Experts of a small language model.
Training: a variant of SOAP for the experts, 3019 steps.
Below are experts of layer 3 (counted from 0) of a mixture-of-experts language model. Rows are named router (the router's row for the expert), gate (a neuron's input weights, with its number), up (a neuron's input weights, with its number) and show model dimensions 0-255. Each number is 50 + 15 x the weight over its row's rms, rounded and kept within 0 to 99.
After each expert's rows: "mostly gets" lists some tokens that are sent to it at least half of the time. This comes from a sample of Wikipedia text that the model never trained on.

# expert 239
router:47 07 53 38 46 57 60 70 48 39 43 29 70 38 46 53 58 85 67 43 65 56 49 40 48 45 44 75 57 29 45 66 59 56 26 54 42 51 33 52 44 56 56 26 71 39 41 34 58 67 37 46 51 58 26 44 52 36 26 62 57 68 38 46 58 16 33 32 58 51 43 69 30 47 30 53 50 86 39 61 55 48 44 39 42 71 84 71 41 35 44 48 46 30 63 51 55 28 80 53 69 56 70 55 36 22 65 66 51 15 53 52 55 40 73 48 21 54 57 55 60 68 51 73 43 29 28 66 48 67 74 34 32 50 68 65 33 45 63 61 74 67 46 35 39 47 59 61 26 31 43 42 65 67 56 65 65 63 49 50 67 36 48 47 51 40 49 50 35 70 43 61 68 57 28 26 31 66 58 64 52 64 51 29 30 31 23 46 27 52 39 43 34 43 66 70 47 36 45 57 67 36 63 60 36 44 33 49 45 44 48 60 41 54 57 53 30 66 73 61 56 38 45 39 24 12 76 42 51 79 73 62 47 63 42 78 33 53 59 41 53 56 45 50 47 28 38 63 38 38 69 57 91 61 92 60
gate0:90 62 49 38 46 51 45 74 67 41 33 62 23 54 48 46 73 56 60 25 51 34 59 62 31 33 40 28 33 23 73 47 52 59 51 68 67 55 68 50 68 27 39 66 55 43 22 61 39 62 38 53 29 74 47 49 52 45 64 41 66 41 34 67 70 68 76 39 47 55 49 25 48 56 51 59 72 49 66 60 46 42 49 32 43 52 58 60 46 55 44 25 33 43 44 55 68 60 57 34 32 92 28 46 48 69 32 41 46 70 60 34 48 71 28 61 47 39 55 36 55 31 21 36 63 44 36 45 77 47 48 36 54 52 48 30 35 48 42 71 44 41 71 29 36 64 43 72 59 44 60 40 54 71 66 40 29 42 44 63 61 57 27 44 56 67 18 52 73 39 55 19 44 54 58 45 64 63 51 24 60 44 32 39 44 30 40 29 62 63 44 52 26 24 50 48 53 34 19 35 34 22 58 52 58 58 42 25 67 76 45 42 64 60 60 64 61 66 22 27 69 49 57 69 35 21 53 82 59 51 66 51 60 38 93 46 34 46 42 49 49 59 29 44 87 35 57 40 62 45 30 65 55 67 59 65
up0:56 54 47 22 79 37 86 31 54 54 58 55 53 28 39 41 56 54 58 53 56 53 22 52 55 64 37 27 23 34 54 28 45 35 16 20 60 28 34 49 42 48 56 62 48 29 60 73 32 60 50 29 42 70 44 59 41 44 47 57 47 50 74 46 59 64 64 68 27 52 42 38 52 63 59 52 61 65 45 58 67 28 46 25 46 65 28 38 53 69 26 32 44 32 42 40 54 55 36 63 57 54 39 46 55 49 72 41 40 42 43 43 52 47 45 43 46 73 23 16 32 56 20 42 60 32 39 50 67 46 39 55 55 34 64 28 17 49 31 60 35 45 56 59 28 69 60 36 36 44 45 61 19 52 56 16 71 78 46 59 76 51 42 41 49 49 66 50 70 55 61 50 41 56 28 25 55 33 35 53 42 65 56 37 50 51 38 55 70 26 76 70 30 49 23 52 74 37 50 36 36 62 42 34 74 30 47 34 58 58 61 49 49 57 29 83 68 56 36 45 36 36 61 48 34 44 59 61 35 37 38 99 29 54 61 14 32 47 24 45 62 66 19 27 68 48 43 37 61 45 34 40 38 57 53 68
mostly gets: " December", " March", " January", " June", " September", " July"

# expert 39
router:66 41 99 36 70 57 99 61 32 33 57 49 68 66 53 42 71 73 68 55 52 43 43 53 42 60 15 32 60 55 60 45 70 53 32 59 27 60 49 52 61 32 62 49 67 18 48 43 44 49 41 47 29 54 43 46 52 47 25 63 54 39 43 45 60 39 51 44 38 60 40 45 49 44 42 54 42 81 49 45 60 38 67 33 46 65 56 51 41 33 45 55 43 09 83 46 47 59 61 51 70 54 35 44 27 57 63 48 37 37 53 37 52 60 74 38 47 70 35 44 61 40 40 56 35 34 59 51 56 73 51 43 60 08 47 50 42 68 79 45 66 69 73 37 24 52 58 60 69 33 48 68 55 49 46 46 96 53 55 62 67 54 60 62 48 49 69 46 41 55 42 53 59 62 34 35 04 50 59 47 49 58 57 37 41 66 26 42 54 34 39 48 32 58 63 51 51 44 66 64 50 65 61 64 41 59 34 72 67 39 72 40 48 60 59 66 48 53 75 40 55 41 51 42 24 34 54 56 56 52 50 82 60 68 41 55 39 36 61 58 78 37 41 51 83 38 42 53 39 34 55 68 67 67 54 62
gate0:43 51 49 60 67 63 47 50 24 51 49 48 44 52 53 19 39 61 48 29 55 57 35 58 47 58 34 50 58 39 41 63 68 79 55 55 71 35 70 40 50 23 59 29 55 28 51 29 25 73 63 76 44 38 60 61 43 32 46 57 57 71 29 00 47 62 56 56 35 54 64 62 50 39 59 52 50 44 51 22 67 22 64 65 61 69 41 65 33 34 40 30 44 50 46 54 45 30 48 37 52 16 55 72 23 52 50 25 36 32 57 73 38 50 53 38 57 48 65 72 46 37 41 43 56 51 56 36 17 62 37 72 28 52 59 31 55 60 50 63 51 31 55 57 56 26 57 54 47 36 62 58 67 42 36 54 37 35 32 50 45 36 63 65 28 32 27 47 61 65 41 70 45 30 69 11 49 81 37 49 71 44 44 33 31 44 52 80 44 70 76 55 48 56 71 61 43 38 32 50 40 77 56 73 48 43 57 63 63 25 60 28 66 46 47 73 19 52 34 51 37 25 71 49 42 39 62 52 75 40 36 70 53 68 29 41 42 52 64 23 73 41 32 17 28 49 22 57 65 40 57 29 66 46 61 58
up0:50 42 49 63 43 55 25 60 92 49 39 59 48 46 78 56 65 39 36 49 44 32 31 48 47 56 16 56 79 36 49 34 21 59 55 27 34 60 37 55 49 47 38 79 73 52 69 37 17 48 36 58 56 47 67 61 60 66 42 66 59 67 65 54 43 59 62 68 64 58 23 46 59 47 42 52 29 47 57 50 40 63 48 47 63 55 21 66 62 43 56 56 33 57 38 51 61 50 36 47 65 48 56 41 47 55 11 44 60 52 81 75 38 36 30 38 50 45 59 58 21 54 48 60 44 58 33 52 45 28 49 16 59 25 59 39 27 62 42 36 50 20 37 52 43 34 58 53 61 32 31 37 53 65 56 62 65 37 41 53 47 67 65 56 95 42 33 23 34 57 37 56 54 26 52 42 59 66 40 30 69 59 26 75 26 47 67 38 30 40 60 52 46 39 34 67 29 69 54 27 33 53 24 58 39 57 76 60 44 54 30 33 87 60 31 66 41 46 45 43 46 47 62 41 41 42 81 56 42 28 21 58 88 48 53 68 31 54 77 42 36 15 59 60 61 58 61 61 80 57 50 44 46 49 42 69
mostly gets: " TBD", " (1998", " 2:00", " Mid", " 0", " Safe"

# expert 147
router:58 42 69 51 44 59 69 45 63 51 54 47 48 52 32 53 39 68 68 35 49 81 40 36 61 60 44 64 95 53 57 45 61 76 30 56 51 78 40 60 42 36 45 36 61 46 26 45 55 71 33 54 41 46 45 38 39 33 12 54 18 56 34 29 77 01 32 35 57 56 44 68 40 50 29 71 29 60 51 83 35 63 34 36 61 55 68 70 22 42 57 53 38 39 59 35 38 15 55 58 88 55 38 51 48 44 62 50 47 35 50 54 59 45 60 26 42 55 38 49 62 75 58 59 49 31 58 10 52 55 66 40 67 46 66 51 52 61 62 57 56 45 66 36 32 40 46 54 27 69 41 57 80 54 55 84 63 49 45 39 46 78 58 54 71 61 38 81 46 61 42 55 82 57 51 39 43 67 53 64 35 62 72 64 18 49 38 29 46 20 60 63 18 37 73 45 32 37 53 78 61 52 58 55 47 48 45 71 74 38 50 60 61 48 60 60 63 67 51 53 52 26 50 61 43 35 52 62 50 51 74 68 49 56 47 67 44 67 77 46 65 33 32 59 50 47 45 39 43 31 58 62 69 50 30 81
gate0:68 33 45 32 39 60 51 50 41 51 15 59 40 70 09 56 21 68 44 68 31 46 32 49 78 34 50 36 67 55 49 47 66 72 77 38 91 56 62 27 32 59 60 47 37 48 21 48 74 53 32 30 44 80 44 43 57 49 28 59 48 16 54 44 53 33 48 69 40 28 67 39 42 37 50 55 12 58 57 48 58 55 40 12 79 50 59 48 31 26 59 63 58 54 46 48 31 46 56 48 59 75 50 30 54 59 23 28 53 53 62 40 44 52 59 32 53 35 67 56 29 21 54 37 55 49 53 40 56 49 26 30 36 38 28 48 70 22 46 60 43 40 18 62 47 40 62 60 66 52 38 68 38 38 64 47 19 46 61 50 41 58 44 48 58 67 52 36 68 50 76 68 44 72 64 43 58 31 20 39 75 36 37 60 66 77 53 77 39 83 43 67 70 55 43 47 55 43 39 48 45 52 68 54 32 51 58 56 37 44 33 70 64 56 47 65 34 45 62 62 28 45 47 50 50 38 65 62 68 34 39 48 63 55 49 60 30 46 51 27 47 39 28 45 16 40 32 43 53 47 54 39 44 54 32 88
up0:80 59 30 66 52 18 74 42 73 20 72 40 62 56 52 49 29 58 69 60 70 55 75 45 39 71 44 45 54 57 45 55 40 34 38 60 34 27 35 68 52 65 49 48 56 50 53 62 58 49 50 64 67 41 55 63 30 34 56 37 15 78 16 62 66 63 38 55 49 56 24 42 62 70 30 38 64 45 59 60 47 32 44 69 44 58 37 34 71 45 40 26 15 78 33 58 48 32 46 41 39 23 62 53 53 38 54 56 57 40 47 52 61 77 69 80 39 56 40 32 83 91 38 50 64 34 68 65 56 46 54 45 41 61 52 53 49 66 60 49 44 54 58 55 64 32 37 61 51 56 68 55 62 58 40 65 52 57 30 58 53 63 45 68 37 55 59 53 21 25 27 19 74 67 56 61 96 72 84 56 33 63 51 62 54 14 37 33 58 49 57 62 46 50 76 50 26 52 51 54 44 64 33 39 51 67 48 55 53 46 74 32 46 41 75 54 52 47 61 50 36 60 63 19 43 59 60 77 33 37 62 52 46 53 70 56 81 48 72 55 51 71 53 55 71 60 55 63 50 62 62 37 62 44 70 30
mostly gets: " water", " sea", " oil", " food", " fish", " river"

# expert 132
router:56 54 74 43 30 48 47 55 74 45 18 55 70 40 31 64 38 53 63 36 70 36 51 40 38 65 42 69 69 57 29 68 71 57 43 67 50 71 39 43 32 43 65 49 62 41 49 32 39 53 43 50 34 48 56 32 31 37 48 62 28 60 53 41 72 23 37 43 71 47 52 46 35 56 33 52 41 93 50 52 47 51 46 67 45 52 71 68 39 32 85 60 36 29 58 34 34 37 68 52 99 47 39 26 33 48 63 48 21 50 74 65 65 51 62 40 25 22 56 32 65 53 47 59 47 38 78 37 55 82 52 35 18 31 70 64 53 48 56 43 57 38 58 42 36 36 29 67 33 49 45 26 76 68 40 88 82 50 23 38 42 54 54 27 48 47 40 45 36 71 43 52 65 65 49 35 21 79 39 65 46 55 63 34 16 33 39 45 40 38 31 52 31 18 49 62 27 39 75 51 45 67 62 54 37 25 45 48 61 47 43 49 66 41 55 57 58 64 48 61 74 50 59 59 43 50 71 33 46 51 63 34 35 70 45 47 51 59 64 51 58 22 40 36 50 50 40 50 49 40 58 75 53 73 56 60
gate0:77 88 24 55 59 40 50 33 51 66 67 40 65 71 74 27 45 32 59 42 64 53 67 50 61 65 61 60 61 36 57 66 36 52 46 42 52 20 45 57 74 64 34 63 49 48 34 69 55 39 21 44 58 58 52 52 69 54 53 68 50 25 67 49 39 54 65 34 72 54 51 61 48 44 58 40 39 31 38 64 65 65 36 35 71 60 50 54 42 61 57 81 72 55 50 54 57 90 39 40 22 35 37 52 35 48 50 75 50 23 42 65 43 33 39 60 62 53 39 58 71 40 49 63 33 36 83 56 38 67 37 59 26 87 45 72 46 39 49 31 43 28 05 53 58 74 53 41 44 63 46 49 56 72 27 71 66 56 53 43 44 72 49 14 46 23 16 61 50 47 62 49 52 47 62 55 43 59 50 37 56 56 47 48 60 51 67 48 50 44 51 52 70 61 80 69 62 65 16 47 17 41 52 38 13 67 55 55 62 39 57 35 55 56 76 42 66 67 50 53 79 67 46 50 59 27 40 78 38 72 46 46 40 23 44 73 55 65 65 40 68 55 41 59 52 73 43 41 36 50 32 51 49 36 70 65
up0:82 69 18 58 48 68 40 63 51 67 75 53 58 58 64 48 38 43 33 43 23 46 42 33 52 44 49 29 49 51 57 28 86 85 72 71 44 59 34 43 52 73 51 66 54 56 15 61 34 73 29 52 52 35 50 58 72 35 39 47 45 57 61 48 65 53 75 63 44 46 59 72 69 76 65 82 51 40 57 46 60 63 63 38 56 67 49 79 57 47 49 58 88 33 59 60 77 71 40 64 46 35 72 57 69 41 42 57 47 54 57 79 55 51 32 44 37 60 55 75 75 31 69 63 42 33 47 58 28 54 32 53 69 55 33 45 38 67 25 84 32 44 59 61 60 57 36 42 56 56 62 66 76 45 53 53 43 33 54 37 53 58 42 28 10 66 39 53 42 49 49 31 45 22 68 75 49 48 48 56 67 51 18 37 65 53 39 39 30 58 52 46 52 41 49 31 57 68 53 37 59 40 58 70 36 59 56 49 49 61 55 39 43 70 59 60 57 52 56 42 70 84 69 42 50 53 61 70 52 51 36 78 56 36 40 35 52 49 55 52 83 20 60 35 51 53 80 17 21 69 25 36 48 46 56 58
mostly gets: "PI", "AM", "TV", "RS", " Records", "EC"

# expert 16
router:54 39 59 52 44 52 77 55 56 44 51 35 69 52 38 56 44 50 55 28 81 36 63 37 39 56 42 41 82 45 57 72 57 61 35 81 54 58 53 46 29 38 70 45 56 41 50 48 27 51 25 49 33 36 54 42 35 47 42 40 23 69 32 46 73 39 52 55 52 41 55 77 35 39 46 83 52 87 38 73 54 46 47 67 16 55 75 75 29 57 50 52 49 34 75 33 43 42 61 58 81 42 42 51 48 46 87 58 47 41 79 43 62 57 64 35 46 32 41 40 68 77 40 67 25 37 65 43 69 87 48 38 49 48 62 54 44 58 61 46 50 50 79 54 34 34 38 74 43 33 59 48 64 83 38 57 54 80 24 40 52 60 68 30 61 60 52 66 56 54 32 76 74 66 31 36 23 67 20 63 29 60 51 21 32 30 31 33 56 48 22 52 41 46 55 71 48 23 60 63 64 79 58 62 41 34 31 52 67 64 47 60 72 57 54 77 37 58 56 56 80 47 36 67 30 46 58 62 54 45 46 60 58 66 50 51 50 57 71 53 49 48 37 65 68 60 39 46 35 31 73 63 62 37 68 49
gate0:55 73 56 51 45 55 18 49 64 32 28 43 30 36 39 40 67 51 58 65 40 41 43 39 55 40 55 43 37 54 54 49 55 62 64 77 33 22 32 57 46 46 55 10 33 43 53 45 30 65 56 60 69 52 43 67 27 72 30 55 31 36 57 59 37 83 22 47 62 31 22 57 71 60 36 46 52 48 49 37 54 39 46 53 41 45 61 60 38 77 51 45 33 63 74 35 42 54 58 34 74 47 35 49 41 43 73 35 45 36 39 41 64 68 39 43 58 31 67 25 28 66 30 51 50 50 62 15 44 21 44 45 68 12 50 50 56 20 58 37 50 49 23 37 36 70 60 47 52 46 59 50 27 50 58 53 38 52 50 47 49 58 40 36 63 38 25 43 49 32 66 43 65 42 46 39 12 21 31 23 62 50 46 46 63 44 16 69 46 33 51 66 51 52 39 61 63 80 46 57 77 45 52 65 43 23 00 44 23 30 51 53 31 42 55 66 52 27 59 54 44 50 23 28 62 64 57 72 73 46 38 66 48 60 32 64 36 18 72 41 55 48 54 48 68 71 40 67 46 75 48 64 46 49 55 57
up0:45 44 41 38 45 64 57 54 65 34 43 55 51 43 52 41 14 43 58 66 37 20 22 48 35 43 42 31 58 55 41 49 49 62 83 63 17 36 54 58 53 49 41 52 20 65 44 67 45 55 73 56 44 52 26 27 52 43 61 66 17 52 32 58 64 44 24 37 56 55 22 37 24 60 46 49 51 51 50 47 28 42 32 51 58 82 54 48 51 50 31 70 49 60 65 53 56 99 53 78 50 73 32 55 47 46 51 70 65 57 59 54 48 57 53 49 42 55 50 55 45 65 67 49 53 16 64 55 72 34 33 44 57 33 51 73 62 70 44 67 70 74 33 63 28 40 77 59 63 68 45 44 72 28 65 28 55 59 32 66 30 46 55 59 19 71 54 29 41 51 76 41 52 72 71 29 39 55 26 42 66 38 57 47 30 26 50 59 28 54 55 39 26 48 66 73 32 56 70 20 38 42 57 62 67 39 48 40 38 38 25 54 43 55 32 70 36 46 48 70 63 43 44 77 46 48 54 47 72 57 88 46 63 32 52 81 53 62 53 16 57 31 52 40 55 48 24 52 41 70 55 72 56 72 31 63
mostly gets: " Super", " Star", " Big", " Junior", " Night", " Marine"

# expert 112
router:56 34 58 56 27 59 99 65 49 44 51 24 57 64 32 66 60 63 59 41 51 62 38 34 52 48 34 56 64 44 42 59 57 48 38 52 34 60 47 55 36 33 70 28 60 36 47 36 36 49 19 47 60 42 51 47 47 30 38 53 25 58 45 46 78 38 35 59 57 46 58 55 42 54 50 66 36 93 29 53 52 51 41 71 21 65 64 70 32 67 75 71 55 42 65 40 45 43 56 58 86 64 62 55 29 32 80 62 44 49 77 42 72 32 67 48 63 18 30 38 55 65 30 68 21 42 71 51 41 60 47 45 52 53 66 64 79 51 69 57 60 50 71 25 22 47 54 68 42 31 63 43 56 50 33 51 54 59 32 30 55 50 52 45 45 51 37 60 35 50 34 54 72 77 31 61 21 52 36 87 31 61 69 37 36 50 29 35 46 39 35 62 24 39 62 60 52 46 64 86 61 70 56 56 35 33 39 53 65 55 37 58 62 61 95 61 63 62 52 55 68 41 59 62 42 45 54 24 61 67 50 63 56 71 50 58 33 63 62 52 58 73 62 62 72 70 46 52 47 28 64 50 61 43 80 59
gate0:40 40 75 53 70 59 52 76 34 37 54 46 48 45 33 52 43 46 39 44 53 61 31 63 62 40 75 45 28 59 42 31 52 26 51 60 26 66 28 72 46 56 37 63 54 55 31 49 25 38 45 56 55 62 53 48 53 29 34 59 36 70 47 17 27 28 57 38 56 51 58 44 62 48 34 69 52 61 57 62 57 66 46 64 46 74 42 41 30 57 52 57 66 69 51 34 66 34 66 57 61 37 37 29 45 54 56 34 41 87 35 68 60 43 64 40 63 44 35 76 73 39 82 64 57 56 11 46 38 47 68 35 64 60 63 31 38 47 50 56 41 46 53 51 34 79 42 46 23 41 44 45 42 60 53 26 76 74 48 48 67 58 72 58 35 49 44 59 67 53 38 38 45 36 34 42 49 62 46 53 53 68 32 22 55 90 18 46 34 54 53 32 43 30 42 57 28 63 47 49 59 80 43 51 23 64 35 33 38 56 58 62 61 63 49 36 27 69 43 30 60 36 61 62 40 54 18 67 29 47 57 16 54 39 55 37 39 16 29 30 69 42 29 56 34 82 22 40 44 63 38 73 82 47 20 55
up0:37 63 49 78 63 66 51 42 46 58 54 35 54 47 32 38 35 53 36 44 43 65 39 44 58 35 67 49 34 65 47 34 48 55 54 38 39 41 38 52 75 84 50 67 42 63 21 60 45 51 50 43 73 66 58 60 64 33 46 37 55 62 60 45 35 39 39 18 53 47 49 45 56 70 21 63 44 57 67 60 77 35 21 41 54 51 70 39 53 34 70 51 68 46 62 49 49 21 46 73 46 74 53 44 40 42 45 14 47 84 48 61 49 62 49 41 61 22 46 63 48 66 73 65 51 53 25 64 45 59 51 57 76 42 75 38 45 46 48 55 17 47 49 57 61 48 31 17 31 69 41 67 30 61 65 36 30 59 43 65 99 54 35 41 10 59 40 52 76 42 66 46 56 56 27 48 56 70 72 65 63 66 54 31 31 36 17 36 42 50 58 63 36 38 31 42 65 78 48 49 40 73 43 51 38 73 58 36 54 44 52 43 50 57 71 40 55 37 23 74 62 57 47 62 49 48 18 63 33 28 42 26 52 34 42 57 17 29 38 60 52 52 49 64 67 79 55 39 44 58 58 37 80 62 26 48
mostly gets: " New", " South", " North", " National", " Western", " Royal"

# expert 246
router:49 39 91 55 41 60 47 51 62 60 28 42 81 55 46 69 31 58 45 29 75 50 44 30 42 64 36 51 69 48 43 47 68 72 42 70 55 61 53 60 60 51 67 32 61 46 61 20 35 59 29 64 22 30 38 24 46 25 45 60 46 86 32 33 78 31 54 46 54 60 41 50 42 42 26 63 43 76 44 69 49 54 49 65 45 60 61 65 52 47 57 56 25 29 68 34 43 39 58 41 93 49 52 24 46 40 65 53 38 59 64 49 68 67 62 29 35 24 42 41 61 48 54 65 34 53 52 58 44 64 46 40 43 38 59 65 66 69 44 37 74 43 64 37 35 25 49 48 40 39 34 34 59 55 46 68 69 50 41 14 55 43 52 13 45 30 49 51 41 55 37 69 72 64 45 55 34 57 43 60 22 44 70 40 31 41 34 29 34 44 45 62 22 20 47 86 38 34 51 83 52 78 66 79 30 48 26 58 57 50 37 48 62 61 57 64 50 55 51 61 74 37 53 45 45 41 68 66 52 44 74 71 31 62 46 53 32 73 63 40 56 40 32 58 68 53 34 61 47 34 81 57 63 54 77 58
gate0:37 50 52 43 26 68 64 58 58 23 47 37 39 26 52 33 32 60 62 45 45 46 46 70 72 48 49 43 33 48 29 49 78 56 48 30 41 34 55 51 60 41 77 54 44 47 36 79 43 50 62 56 51 57 49 44 55 43 77 47 53 50 25 83 55 43 53 36 54 71 22 56 82 69 26 51 47 56 53 42 23 38 52 37 58 40 63 65 46 30 50 59 91 16 71 55 32 35 50 31 40 92 58 54 53 45 35 60 81 38 58 18 48 66 42 49 23 50 57 27 45 68 50 47 40 75 35 57 21 42 63 80 46 28 45 50 66 51 68 44 53 58 48 46 53 39 21 69 47 60 46 40 20 62 62 35 30 47 31 47 51 45 40 24 58 76 48 46 33 39 44 30 72 77 63 52 66 37 58 49 55 35 55 69 76 79 38 46 63 71 49 75 51 55 36 52 32 74 37 62 41 68 56 38 58 53 44 62 56 52 41 73 44 39 61 76 49 69 77 79 74 62 39 47 45 71 40 59 44 50 23 66 48 26 41 48 53 66 60 61 68 27 70 54 45 24 59 67 53 49 60 77 60 54 65 30
up0:61 52 63 46 76 31 44 84 46 92 64 41 54 66 51 80 21 49 48 45 51 52 63 50 31 41 43 36 68 44 48 65 50 57 49 48 41 54 65 43 61 48 41 52 34 71 63 48 59 55 37 49 73 46 36 62 28 75 41 42 60 37 64 25 32 59 49 69 47 42 52 50 52 29 61 37 39 60 59 62 58 62 25 71 47 47 32 66 41 59 54 39 32 72 54 60 70 64 59 45 51 06 41 40 54 48 66 58 30 51 58 68 57 51 59 32 61 52 08 54 70 55 51 78 59 50 57 47 59 59 51 20 34 48 51 59 30 49 50 29 43 38 56 42 18 73 77 27 66 32 58 45 68 32 62 71 62 59 58 48 36 51 79 65 27 27 31 42 52 59 54 61 34 45 69 43 26 66 47 63 38 68 74 42 64 21 60 49 48 35 42 36 19 42 59 69 48 55 37 60 77 39 53 68 47 44 44 50 48 36 69 32 62 42 42 16 44 27 20 35 38 55 42 47 13 17 48 45 58 54 93 33 57 53 55 52 52 15 39 62 56 72 56 44 29 73 50 57 40 73 43 47 38 73 61 52
mostly gets: " Museum", " Championship", " University", " Institute", " Arts", " Association"

# expert 125
router:62 60 59 41 62 47 48 62 65 46 14 46 67 64 31 60 39 57 74 28 74 40 52 51 42 51 43 67 65 61 26 83 75 31 35 87 53 55 49 49 41 32 59 40 56 35 35 35 34 52 50 55 26 27 48 46 35 36 40 68 45 68 40 37 69 40 48 49 55 50 59 67 28 52 46 52 58 99 54 57 34 41 49 66 57 50 68 58 66 33 62 65 51 34 43 53 31 54 77 49 90 41 55 42 42 52 63 54 34 48 59 59 76 59 54 33 39 20 47 25 53 49 41 49 42 40 69 30 60 83 58 43 39 23 75 80 42 49 49 57 57 48 56 40 33 43 25 63 33 39 59 37 66 58 45 72 67 43 39 37 54 55 70 41 56 52 51 54 37 77 43 58 58 67 39 25 26 87 27 54 47 63 61 46 16 33 48 46 32 38 38 60 35 21 51 48 48 52 84 61 58 74 65 39 35 24 38 50 65 58 51 64 69 20 64 74 47 56 39 63 86 35 66 52 32 54 70 39 63 45 59 46 47 63 57 43 53 43 38 34 66 36 38 30 51 45 34 53 62 43 63 61 50 83 65 41
gate0:47 49 54 51 68 09 61 53 55 54 32 58 35 63 45 02 37 62 24 68 60 29 41 73 62 39 48 65 75 52 78 71 48 39 38 43 37 55 39 50 63 49 42 41 65 63 46 60 40 71 59 36 59 22 79 48 46 60 48 53 51 64 46 41 60 46 73 15 44 49 77 45 59 68 70 53 05 35 46 29 60 49 50 63 24 44 28 54 49 54 49 37 72 63 54 59 50 67 73 34 67 54 51 61 44 20 41 47 67 33 58 58 49 57 44 51 54 51 69 54 36 56 52 31 57 10 61 57 58 65 55 37 52 40 47 35 25 63 52 74 71 37 65 34 41 71 48 62 56 43 59 60 60 41 53 67 45 64 55 28 52 57 50 54 63 38 22 74 44 31 34 50 32 53 41 65 34 68 53 62 32 41 22 57 38 51 44 64 69 36 42 51 41 28 43 80 72 33 35 70 46 31 36 68 47 61 34 40 44 46 35 31 62 38 42 42 29 46 38 21 36 57 28 63 72 31 23 54 57 30 56 80 40 65 54 81 47 43 46 45 30 61 46 34 54 51 76 60 63 44 15 37 39 56 57 10
up0:38 34 46 50 66 20 89 66 36 65 32 55 63 75 42 27 45 48 12 53 53 27 31 58 41 44 33 66 48 71 74 74 56 47 36 46 57 56 63 37 46 70 55 68 46 63 27 75 63 62 43 41 41 42 78 49 35 61 60 54 41 58 32 63 57 54 76 51 61 44 80 45 49 62 74 41 48 41 52 51 67 60 47 56 34 72 31 40 45 31 18 69 65 51 60 44 61 47 67 54 54 39 50 55 53 17 41 44 37 48 66 62 50 48 16 68 54 49 58 42 44 35 42 49 58 36 66 62 59 62 56 45 73 44 46 42 72 41 57 49 77 38 77 40 32 65 46 59 68 44 76 50 55 50 31 76 72 59 51 46 57 53 62 44 30 57 34 71 63 54 61 57 34 53 78 67 36 86 53 39 46 53 32 61 48 44 37 53 76 42 54 49 32 44 31 65 51 21 21 82 69 32 39 76 44 46 41 41 44 34 31 63 84 46 61 55 30 37 51 27 28 44 22 59 60 48 35 53 74 37 24 61 61 50 58 84 41 39 44 36 22 70 26 39 37 51 83 51 73 66 53 51 33 58 47 37
mostly gets: "RS", " MPC", "EC", "MA", "MP", "STAR"

# expert 76
router:49 32 59 17 53 60 75 54 74 59 53 39 68 29 42 53 38 37 70 31 72 57 46 38 28 52 40 41 44 33 51 58 75 45 29 69 46 46 35 40 34 31 51 28 48 35 37 39 50 66 39 56 46 45 22 34 34 30 42 66 50 47 51 45 48 25 31 36 84 45 67 53 38 30 33 63 33 70 60 50 36 50 37 50 39 68 51 69 51 39 47 75 69 46 60 56 28 56 91 57 57 69 39 33 47 29 56 60 37 23 58 72 53 58 57 21 44 47 57 67 72 60 55 57 28 44 24 57 53 60 66 01 60 47 50 65 38 46 65 81 49 53 61 33 40 64 57 60 48 43 45 32 62 48 81 60 65 75 57 28 46 47 48 28 42 32 48 55 35 75 45 90 51 56 40 51 21 82 33 77 49 53 48 41 30 63 26 51 47 38 41 66 50 37 58 72 42 51 79 84 54 48 57 63 36 58 60 52 58 32 58 45 49 57 51 62 50 56 61 59 48 44 44 54 40 21 55 53 47 66 65 57 59 57 77 79 36 33 82 48 45 40 56 31 38 24 33 67 67 51 48 63 81 41 76 58
gate0:68 50 48 41 46 25 44 48 36 72 56 40 47 42 44 68 66 78 50 59 30 33 27 38 43 55 57 76 44 53 67 59 39 45 49 36 36 45 40 53 54 35 41 36 49 55 24 45 65 43 46 44 53 29 45 67 49 39 62 57 49 63 71 60 31 53 51 61 48 38 53 56 39 58 43 33 48 60 83 75 33 51 58 73 48 14 33 51 55 73 53 78 49 38 71 45 38 38 54 61 39 46 58 57 54 71 43 49 84 56 72 62 62 55 83 29 50 38 64 78 54 32 45 18 55 76 45 46 58 61 50 64 54 73 49 86 66 43 38 52 29 54 37 28 43 66 66 56 36 51 41 28 28 56 56 52 71 48 41 53 62 72 33 64 66 41 34 33 54 55 51 65 20 54 35 46 52 70 49 29 28 53 43 65 37 56 59 58 45 59 45 29 44 29 47 51 54 83 12 61 67 26 47 66 47 78 52 36 51 42 44 35 57 40 67 95 42 58 46 49 85 47 51 64 28 33 64 79 23 06 64 55 46 42 47 48 50 61 35 62 51 52 61 22 38 68 54 47 39 58 56 36 37 16 69 88
up0:62 21 61 63 68 36 55 66 55 69 50 36 39 55 52 38 61 61 39 63 43 47 52 69 56 22 70 59 51 63 50 51 40 55 52 41 41 49 20 56 54 37 41 25 61 46 28 49 75 69 49 26 40 19 53 73 35 64 50 74 61 60 74 67 35 54 32 64 17 48 46 46 60 64 49 37 49 51 65 67 62 60 72 71 42 39 28 51 51 58 67 86 42 38 72 32 46 59 59 66 42 59 47 46 60 65 52 57 73 48 86 54 61 49 67 38 36 33 72 78 48 33 44 33 48 71 43 53 49 46 59 71 64 56 45 62 75 40 41 59 42 44 39 39 37 65 63 56 57 43 37 26 35 49 39 57 61 51 31 32 54 72 45 36 64 15 65 26 61 54 53 59 46 70 33 56 50 59 64 33 48 36 42 60 33 63 52 60 67 34 48 51 57 42 41 63 43 68 13 69 65 39 59 65 43 76 52 40 19 36 41 47 46 55 61 74 57 47 71 65 93 53 33 73 43 39 73 61 35 19 60 56 61 59 53 67 54 36 31 61 50 64 69 07 42 67 56 45 43 48 70 35 21 33 82 88
mostly gets: " built", " Released", " Synonyms", " constructed", " Founded", " founded"